python train.py --routed_scale=2.5 --balance_bias=false --lr=0.00709 --seq_len=512
Below are experts of layer 3 (counted from 0) of a mixture-of-experts language model. Rows are named gate (a neuron's input weights, with its number), up (a neuron's input weights, with its number), down (a neuron's output weights, with its number) and show model dimensions 0-191. Each number is 500 + 25 x the weight over its row's rms, rounded and kept within 0 to 999. Numbers have three digits each.
Before each expert's rows: a language model's description of what the expert responds to. This comes from a sample of Wikipedia text that the model never trained on.

# expert 6
Nationality and group adjectives
gate0:521483458503533509481498460514523468452465512511490477444471461493463473503491484516454490450486555520507514454507529486521527490491534491547503476503493475475486509484498547500533485459457515528546553530541466567490458483490508515509497487511482503517517502525491513529480490499514501505500455484523532513523528486543503472493521444465526485547531456498531502510474490508499512499475474464514482493513498502453498537494510524492569519500519504504484483489483505497530476507500451538498473535509495431493496515504480488508489472491512499477482509501477512513529512509488521526
up0:522520532503515531479471516489499525479488489485503528478474476511507530500464489458453558490505459472547482496534496515530485517458492466482520514499487487488491466488518536498511493523453493509510508490512492527540486456469498485550520486520512449490499472468518532480491547510484521501517510514460524527557536478540490498527496497524473525482458471505490514492484502473535523456475523490531552460487507488533501478514472507463519519479501501508480513542489495521496482487492536500539479491520510498521534535549559479414501533485498478468496532488491510493481485546492507504
down0:476530476507535498453485542512556539488471542510491496480519503476496473437525494551550527524521504509480483504522450510488494504485522458523484451515490498492523518501485485523492502541474528491531509521533512519527498505564536441520501535540494500512520468481478519547526504533514491506532501499477494499496498515449511460522509476480482496510523497482504485518482505510476490475499518472504546522482476513469529507514506513484527457496506511469487445510464556519516497532526539479508520483512532448500488463511474511502512488481506526524519469516470505464534465473475508544

# expert 57
Foreign name syllables
gate0:539551472503468475482535510521499465530480474517551529502469492506513517537488499532482473468511491480500487519477476474517548517495510488461482488482464491473489476488492518466516474477512504519513526503476458508516477478503477482459475485488517517515501500520502523500466508496494511509532565508483468494508526468478494516542536480486501494488474544514495521461505428483508507463522504517488506477536485490526536503517537465516516522508533529504540513470483501530491537505449512480482497472492525488485498537485473479469530577465520444544510518495487499519469564478502485457
up0:510482551482475490546471514481499501520470542441518490544435509504488519491529506518505482507507513515490477484464474474505497506516515499505506487544488523508508481476515517517481520488484494487503492502498522546531470521475499464478546518508471486525498502554483480478484460530483468522487510465473527519527458475530499500492503508469495494477513488496473476500506501510500484547447514494555509525474504539470502523540465545461520461431524527509504478506479456515487518516570507477501542457470531486482530486506477510471514492478517482520475489523499516524506490516423499489
down0:457519480530489568517509517544572478478481454478517498496541530520490507526505458516508513475505465455481517484530536540439504505487476500496555535531505543501483497492472478487510506553482485507502520546519503462498475512492534484509497502487480497474469521479501522498443488501517481472501502483513512478504503517493489468493540515513509494484479508520537510452504495483470519512524489477520507495496478535464500514463489534502500502481505524545497492504520479452447522495511496491494492447502539477465543483521489511548551484537471468498467501480528473498481528466533511513

# expert 47
Name-initial syllables
gate0:482482534494508429465509517525518525478522539439507516507491503493461484525512508525510516501505485511476468489493496487511560485497509474508517485508497512470488516535509512505454502464519539448479479455520532468483508496502530568450504461505518453480485540487499535530442489510541464493480465497545547527505546502455467499478481490462527468511512464485497553496522490513527522535493475492495505512501479510533489510481540504473529519491482508516519480512449495470475490495475497520467469497475508527499489525496488480509488503506526511476468480494523525514481493439528489515
up0:500484478517502488469518497500505494518515501479511533491465515522494536511478478504492478566493478529458492483519533490461466480497479500504493498496516481535534477496495476479552484473462486523498508513478485531520449490485491525446553514516512518500441470481494476513542497523509479529512432496506479464478490521465504489507523503507542540488505490503485410457445484503485487456496481521481500453487507491506520500539532512485458473511536503496467481469516505516463512541509505511497534487478485513513533490482510483534532498457503494488480464429508489480491469520515472520
down0:550480484543496486521437491533490507509494545544492520497504495458476520492514472455511480510532508515522463487489530486455516486481517498458533503538482535490514498472531510479546492474537502497500511495488496519505473485486479558487520473501481475464469490486515500484525495518487495532473477504493531505485491540510489472501501483483520525549491522483456474515497520458489488525449515423538492504514488434551503477498564501477505496485524473509507509506474490534506485440496517562488507495523530531515477522504477508509517470516476495494457480496502463530530521504518515464

# expert 62
Taxonomy and title pieces
gate0:488513497552464515462562494527519509502531529461466445484569507503475492515475518505513479527495518471484509472501514495499500503522492501505484478495519508455558503499518467503547522460493542535484482508455532498533457484484482483491474507461547517527526503456504502488464513516455531505468487462490501499513466535536490487564512513518544472471475527532527503497500500496501499532504514453495485521494525477476543521501488479460529502469531515482502466481454488507536504528524508497513456494547498512463527486500513517461531486515509513516486486523494492484480523469472515479
up0:478474505474527521556570502456449492473508499486507482477496550472526512502540529534498480483519500510532494466517468483526501512475524506516494507503538527516518522558487493511492501457492513516523554517480479468460489517490502569517471505519502468472477503464550514509496508468402513469454474513511476519492503501492490482522462507526493463503489477509495497499494516560525510462497446517474500479484497508522546478511501534498509511512524505519524498491516477502465489523479537491527500468473503490483486463524508495514521545524457535493478535507515515515492490511520512489
down0:489520516464533504504457469531513482538505503521539521502496492507503511481463462511480467492499485486484532547516507465480471523477480511521495506515484525515507491500499481452459511516469504494506501484459545517505504491513524489528516517510448536525490483543483485518503516495502475523456544513499504503472487476499535522495493516473476534480448495529528532496493467537494535510456535468482443469539479521473520491484549476503449533537492491515561494472505530498538506509499527464463487475482497471476487541474487473493529443521533491506526459522535492505526488515542492461